Experts of a small language model: a sigmoid router, 6920 steps.
Below are experts of layer 3 (counted from 0) of a mixture-of-experts language model. Rows are named router (the router's row for the expert), gate (a neuron's input weights, with its number), up (a neuron's input weights, with its number) and show model dimensions 0-63. Each number is 128 + 24 x the weight over its row's rms, rounded and kept within 0 to 255. Numbers have three digits each.
Before each expert's rows: "comes after" lists some tokens at least twice as common just before its tokens as in all text; "mostly gets" lists some tokens that are sent to it at least half of the time. This comes from a sample of Wikipedia text that the model never trained on. Tokens count by the router's weight.

# expert 8
comes after: " of", " in", " to", " at", " as", " for"
mostly gets: " the", " The", " a", " in", " of", "The"
router:136125123113137093108135163114146160126169059152083086106147143123103142138157107144150123145133084140129125112127159154113145161137104112104107113113103132143093083137126125119114171149173137
gate3:122122095146121143120147121099151137117125180134147142147122109168096117149143165150101112139120124124160151158096107143079148108136169115128069146063122121147097107142092164132134127149116117
up3:123080137113132095160161135105118122120140138094134085152116145141155086113113141126093155150125115156151124157147076148124100132153106135156116135120084129156129111161133185126113137155091114
gate4:128155133132106134120129135105133111137109131117174129093128176140136132081059136138143101111173151161107105062121124160171147148134133094096192106134171088128121139147131166101150192133136124
up4:169113140135116086118141141096140128139115115132152111103155173126139162105091128093110117105152177155128106085174136133181132122089145074122157107099139090147157135144143152110154153121117128
gate5:179151162128134137118153144090106161189120151105103134104108128138110093109131165124177112095101102144119147141131153133129141110139156163149105163148154152140129131124077117133095142145132136
up5:093146100097141145138120173144095106135138136082175132136148128100091138129118119132100131183157136136154093117119123148130104149126147108136114138155119100092124099136162153113143112128125112
gate6:122134091140066105117107136113108130144124127103135118152116095119151115169108110116122128137089108125127132109111143138160119145117123081118142130130167117080120203163147120135141080140088085
up6:128122112121157165137089118128127128139162113121105165101113110108123155112135099100175131094150164162162119113102154112085132126149110151163108131119137147133104091123155066100159122119108149
gate7:126117158095099103102096103107150121101095167066124163164148113135154125111135146141134151124117138145142134126137109122169119081157094122114130175141124100136151130103123076095144126157133137
up7:117162087128133170129146091123125146133099104175165108133101117117151110107120106146134101107111112144102150131109140112151135130145086157133096104099196158089125127105130120149138156134119095
gate8:115176166102138133135129145147159189154100127105138138127119145141092106125166128123153112131136100098116131154084140189114110173149129144121132149147104141119105116177129137100086102140173083
up8:134137157110131132126114120094146143159119110084153104108115122163071095156120144131171131123098119116126146125132123132101119164104160151139123125138147166088117161136141128101084144150204094
gate9:105134109137082100109129146145124166091137097159128136124134118129112167158142138150146110142124152114117157116133147144126182141139104102144122104102151143096136143106134137143096112117108157
up9:099186106100164109106125119143115169126168139088103098137138103132121171161128109120113148129130135131127103167161143146129162129132111113150125096103130123108117106132146099182073115096125151
gate10:126134130071089099130125135114111106112121124137153160161084120134122097111093117171154107099086081123130148117179126165137146112128147098143114167127173128101112113087134123151099155161145144
up10:113109142165104119117076141105142162150092125114143117166152163142169127167108147165115140130098114114195106151100118084140111141120133118147104108097141073163115139105149119168137148129142095
gate11:106078117140136132115101171103137116158130112126092076125105128168148144147105098135104158218147103137142110138125099144089152123135128160111116147157140067113108108146107108140178142114139129
up11:142132108108159103104145091125107158123138110118111139154150141103156092095157172095156080076142155158169156159138167125161110125120140105165114125132088189113145130111111164131117140136124116
gate12:103131153123130184115093160099086115117164099139123131165174112113130113136106115107156128093123117153099170125141118111139113135113108143105109116162130138130159106168173153139084107123135156
up12:140127110133078106156163105164145151128145140101097146117108161138104131133144153108110153094132129077131122142114119118142151104144135177126154181113095123115105119100085113123172115147170115
gate13:131119104170106123182148135156176131122151148167113124153151129107125107163126134106126102109128185117127141128102121120180134113116186111094120083115120118113172151155123141124165129149135130
up13:198133082143146092139108099128182115122148120145118105141151131078159120136121143090130107147122156118124146123145112081163173112127109127120113087115097094099140140143136149135178125159144113
gate14:137133145075123127136170100169117126103093162146171116123074161137117108153130091133160114135116114134136112120139138124137111139126178111090144174114111147163125106118133155142164068154129130
up14:154153146109090111111183113141096138124111126134152162125109139137090089162126118095189124124137141118136137128138134128140105149142134168126151184101098132160143132101164122094173074140159128
gate15:113126141112133121126125103126113106142119131101142137097127154138113132080109165105129149124135069155148145129094180125099154190140096119149123136142141115137083135177082166162131107158127139
up15:145146083113121113108134123072167120132173094118079099161150130103115107144128107129161111135140190108121167106152103098115128109118153158116123116120152177130130160084154106118120145151132135
gate16:140176127146105159114156148145109089136141132140091087106077130107112118118107148134126112076085134187150150134134119110151137144123125104138111098127137161183118121143140130122118118157144137
up16:115152128125094165100122119109145150134167132085108131079117077134110138079177134163172147109114097144123139156121120172135106119100128123161138169102171145138144157110111146137139149099093140
gate17:153129102128104133127135131140164096163139118105092166133075135147115123117137122139145153133105097154165136142107171086135166109069163135148137105126166139096140153111113127105109121142166122
up17:119147165135151114112122111142154110109133100122111122124108161087125130134174117110119110118122105175136128125107186130113152172113118159102105054101171112060115101137091162143136139166102110

# expert 7
comes after: "\n", "\n ", " Born", " 3", " 4", " Coordinates"
mostly gets: "|", "-", ";", ":", " –", " /"
router:121163127175112085147142128126125136137147103134124144145138143081141138133149113137145099159170135145122114158135160180099117153135101113157107102139104130113055108128112158133108164124163158
gate21:098116140087125144109135131142145122141121143139147075190156105073137144130162171148118144177148096161127139131140150132148109168126170134143103141137160115148104112155094135134119154123106108
up21:139111119133105100122132134138109160136110085075151132124128123155149150123151111097152102082052179132154111134141126112122121110109114136153170155094088107120135099111131161107112126180086123
gate22:117093126138144148158121106141056134088141119140144125151141170118145138167136104118114127154081132144117116109112094125142139127154115165118058113107144088090139100124134104151105102134166101
up22:146129113151139119158128139147121126096154093135150150089110152125117130159141156099149104150145130145159155139191094118136090162130097134123126135165099072149124136116147151112099121148124112
gate23:188106166113140113130147152127107151140134163106161103109097116088131138118137087124123161130150150143139086151099139151079118126132161104167148135205167109137151117097125130112178124122140164
up23:162106161134142154093134169134116146117117176093176105143097130105127167173113088138123154129138154143163079145109179126058126115118108113202128125156153139114142128118117110121164135123126154
gate24:150144110148146158152104160130093172180169113101147171112102093143161144104149115186110118120139124110122116150121159134120103172106126119138097103115202097113131116124150121118107146123106118
up24:110116095149099145131110126093147156136163133127101173111113083122143147118153103179142121104122104081105123152116151117151092140129088154128104093129163124155119116144126110158128109117106151
gate25:176152144121121091102127118098101124113121097131137147125159137149154151108178138144121085165163158106103104131107129109119155123133154080133167117143112162103109127141133134131141134098135092
up25:144153177125133142125136119111105126124126108117137132157159136150145140144144149154132144183172105078118163160083149137145116132141128093121125117119095169120128143167139135123190116111108129
gate26:147112137115124122147145137122102144095118122121106113169141133141145124171136094134108141181141137087140138149087131104135164129121106118140107151164131120137153149134132168135147121102136079
up26:151122114149116107136123077162179066136137130147113122105123124149100117084079147145120125146144141169097105121135091131151099111127150138134147092129104121102162143130136109113148149087151139
gate27:142134105184125134126157087146142114148144131107093102106095121130124136183190177103120104134137100122124101141145142126159123087202113143137139118168157137107131101166143105145102141128135117
up27:155123115176117102109176096132144134131139122122117101111145122101126095173165153119130109120119140123094111146123160125152130135168112153160104115157140095147161071117152126152088134121104093
gate28:182156099199102108135104106105146102152126150110140131102125141135141142138126172125109131116136116162143111116116152122130108113153115107112138184151125135120140102105092114128156164130135132
up28:109134139151119143141173144116140152127145108179143144185159136100096100096152096127129096155150145122170093106112109141112134161154133130116127117132116096123137134137138114112131111113078122
gate29:090118089155075172146126130147117109143163120150154162122132182101148118118162103136120164068140125100108109086157104119131108146080128150097094149089125137149122124124146093071161123124147106
up29:151130113129144104119127169108123183105138145145124120119127163157152143186155192136165125142154114107089123055185110123134130146115125163134105157112150134157119136120093129095114081141100130
gate30:165129129091172132122112092112098116118132163127134121132133142093145135121140138116126128134145087169136103126115102173125102153126162160086099135131120107127158180174108148124109133118123110
up30:143096125111169154139126121151077083096129164134144148086153143145141136106152137148091162111097130157141129117091120190108128113144097167079123114163145124138157146131088151106118124133159134
gate31:156165069091145135126147130138095131158104121117147103165146157144134083136136112164133149097161136104118132164109130116111149137169130135126120114117134145125096136081115138169134105157122131
up31:120112169099123122142117151127129126111101116132138069103115101125111137117140142123138057168133116176121128100171127100124142104093099139135150118129139118145181128135131090111158132117141113
gate32:102079098150155097145135100100161114135133144140120126078143128168082130128104139148133099116107087148100145164122152105141124130099134152155118078145150091159122117165158136158117162109171115
up32:096131104147100144159125111121134141110141130130162113114103158136144136112113146142159078136115176132128125117160120050139119105125072128091128064096148135120110139078150119123164121081114118
gate33:140133117052143097141112095128135139107184135130149058108146107149127155121098125144141054117132097110105101135129089128106074129133144129115126134121113117147075140143141146102115151128085135
up33:122102124154107140128130116151111119137078106135113148154107197105115147141180123122127141118139147153172168139115124128147166107132083127101169140098139124129176124084134144118137131120140151
gate34:149090087135157121084147112167141115145128122089126174138115121151168120109102125143159116170123103150169144155108128124099086118120079135155117107172123139135162151097141138104145086124158129
up34:140115088154123138147162119137133091124110164107102151135125171161108134116152137096099111154167141156171124147128143165137117102089135155129131117141156078149068193150133128129163121125137136
gate35:087119124114129155164135186135118079124073141141186152123123141154143132119119143144141168106118112170132160080096161092121109094080145170120120128129118146155109117095154120149146106118153102
up35:087126133123164139133160173133106086095100155152158113142124165136181148130136144147138163133167109171116136122094162106143130128092139154110142139136121095142131121097130131146147101101134089

# expert 2
comes after: "\n", " |", ".", ")", "==", " ="
mostly gets: "\n", " (", " \"", "\n\n", " “", " (\""
router:147140096152121105124093135138127138164130104117125144097147132090064147109134146185145123140161144174137124150093143146113127169140129119119122113106083141150133100094146154133113150119137128
gate21:106091096106127110177125081162088126155141133147115100167101158086127154123153114119119138147130113122136126082102094143114133119151127094087144149122127140151145127130143118099123130134155164
up21:142168122109114149159120157157154124118120098112181142111137112087094140121171130126133111136120113120172167136135152142083151099120104116119166116142160134113149098087111146160137121140172147
gate22:180169131112156114110169139146138149135101117122098118098143124117103113159156086159166155080160145126118149157130156139124169161084122108125140118119098132115114167152153138100142154123122081
up22:159098111147153140151146125114100117090129120103154120166158114124156125146099136148123171145149135134134121149180125113124088110120144091150119062101122147131085106174113146161097113166100120
gate23:121153157117130094128135131175141142154133086145149097149110140124124091097117092112092138146102114074124101147147138134179118163120147108088177122123116163121093134140156143161154128083104148
up23:107148164103106104140128119100136167165148126095134160125136134101125112104140147097089156146112100153135122149106135120149083154103095143141140116170099122127155156106171124156153149091118170
gate24:154123169142080144077114105132106148135091158124087138134122189092131150139122117145139125136139139136155109132119127124097112105133116082072097137136097106117134132154144115124137072127110082
up24:075116126107139096149119100102117128138166088109116130149107125185114122093100104126118128097092087128117138125132142133145116163145134154114140137095173157108159184140142119175084184137103141
gate25:130159134098128120132159128124126093086161149150143116126169158117097144122138125097118119148174118103169151119114169145088099102180162119176105119125100153152093100126160145149140143122100124
up25:154159088167121167135127135179118148107148075123053149125116097139100140147137148139137139104126154154143146165137143129126145180085113136154136158114134113132089150113131151116095170153135141
gate26:128158130137165123151138128159138093117086139111111145105159170099129141151181101145115054160121124149135117090132109126163103126131102114138111155155113131137145163145126121148151130131077143
up26:124142108160150121152153130176100141188086120115178102083117149115126149137197119126117078142120105136138121104146118097174120099085075109148117136122104139106125154140167114160132121146104134
gate27:146165100091157143190125110106117122130117087142128086098138133117120106129119122152129086164156174128104112164120160146121138139083161133133147163136077082121102147145116130098129115142128099
up27:117102095107113108123078131076134140107111128132171178150105096148180093127155153121120119102085119152155128140146106093126129093155090138123108130123146145130154165102106128150128127155118102
gate28:102155098121118116158160160151147125151129116138104079138117153101151147109153115104141162116073117073145098160147109136133162143130136150125138161108118091112098134153166140112125128121149137
up28:129141097138171137117072118094132089095146115151133139140145111156119101116076118125106140150164137132108146100083135074125112129081107111183120104096153144160126107102094135124113105163125091
gate29:087162110098099130094120132119164096138167117087167106128132107113110131146107160138140119118083108126099108112129104116137157125134119104120100148115146125084120139155145154147096118144124134
up29:119147130143120147152163126126112104104147127080176128107161112134120129143108121091120101143084126139102128137145163105118119151161124117124107111093163103096129137148171142159135106153156130
gate30:074140126125108131113148085132155115112122100124105114107142146143125121150160102138141171153123124118116105118099128184111134133148128138091101116093169130105130157143119146147104132131140120
up30:109110162134153143142147182135145105137134148130133101137110129144125102157155143120124164115100145103150164149151150111107150105096144094109101132151109117152131147149145114154123079118137139
gate31:140142102108120129103069096089101103145118125128132103140145168100175132136110145153156157138137102151102128140135124127103097082147155134117116140107128114134137128160094112137169129135156154
up31:148150121153157097093089113160139128120123111133153118115177121109173101126136137148137112121109103113121147117109088153090139117128175120155126147113136126111096125143159168107130125152141132
gate32:131133113143107114120127120134156111146088115122169109094111064141095180155137155115110140164107070116098128103128135131136154156125143106154094113134175136133133104134156143153169129131132121
up32:150151125155144132152141136144128141101123117146119126114096141137127136134122137130109111077160181150165139106165160125155083123159165136139136127132117134149137130182165118126119085116102158
gate33:120105162123129094134098131146167102132094142124114127144150128117141102113136131120145127095154159144152114125125121112123128110123101084152118109159121172131128154108121155139185117123136154
up33:131122116145107119125152122159159102114110151123094115127115161161139107118088129129137138092126209149104160117157126126150110139104119148137146168114149088115159081147134121124170084105090110
gate34:171158139159081124168122123094100133158120126117125148148079107145137145137156124144114122133112133132135182145102127115126178140115116108105137118160145156126118138106157108135116088123175133
up34:088120110117140106097148145132152110108160098117122096098139140080119125095080106111153105153119119137129098148182121154099112110157134131149151095085095158121156136142109133123135156124105127
gate35:089153125111121119151137083074113159143189131095120105120119135111135148116099096146120144147091150118116146129159136124096106151148122148172092122134130087126132109105102128121126108129140117
up35:094145151102127089119107116105146109102170118132076141188135149103101147099096082105124145106079111120110130112177152129130112155137157131103124138110139098079131119131102089125122134131118153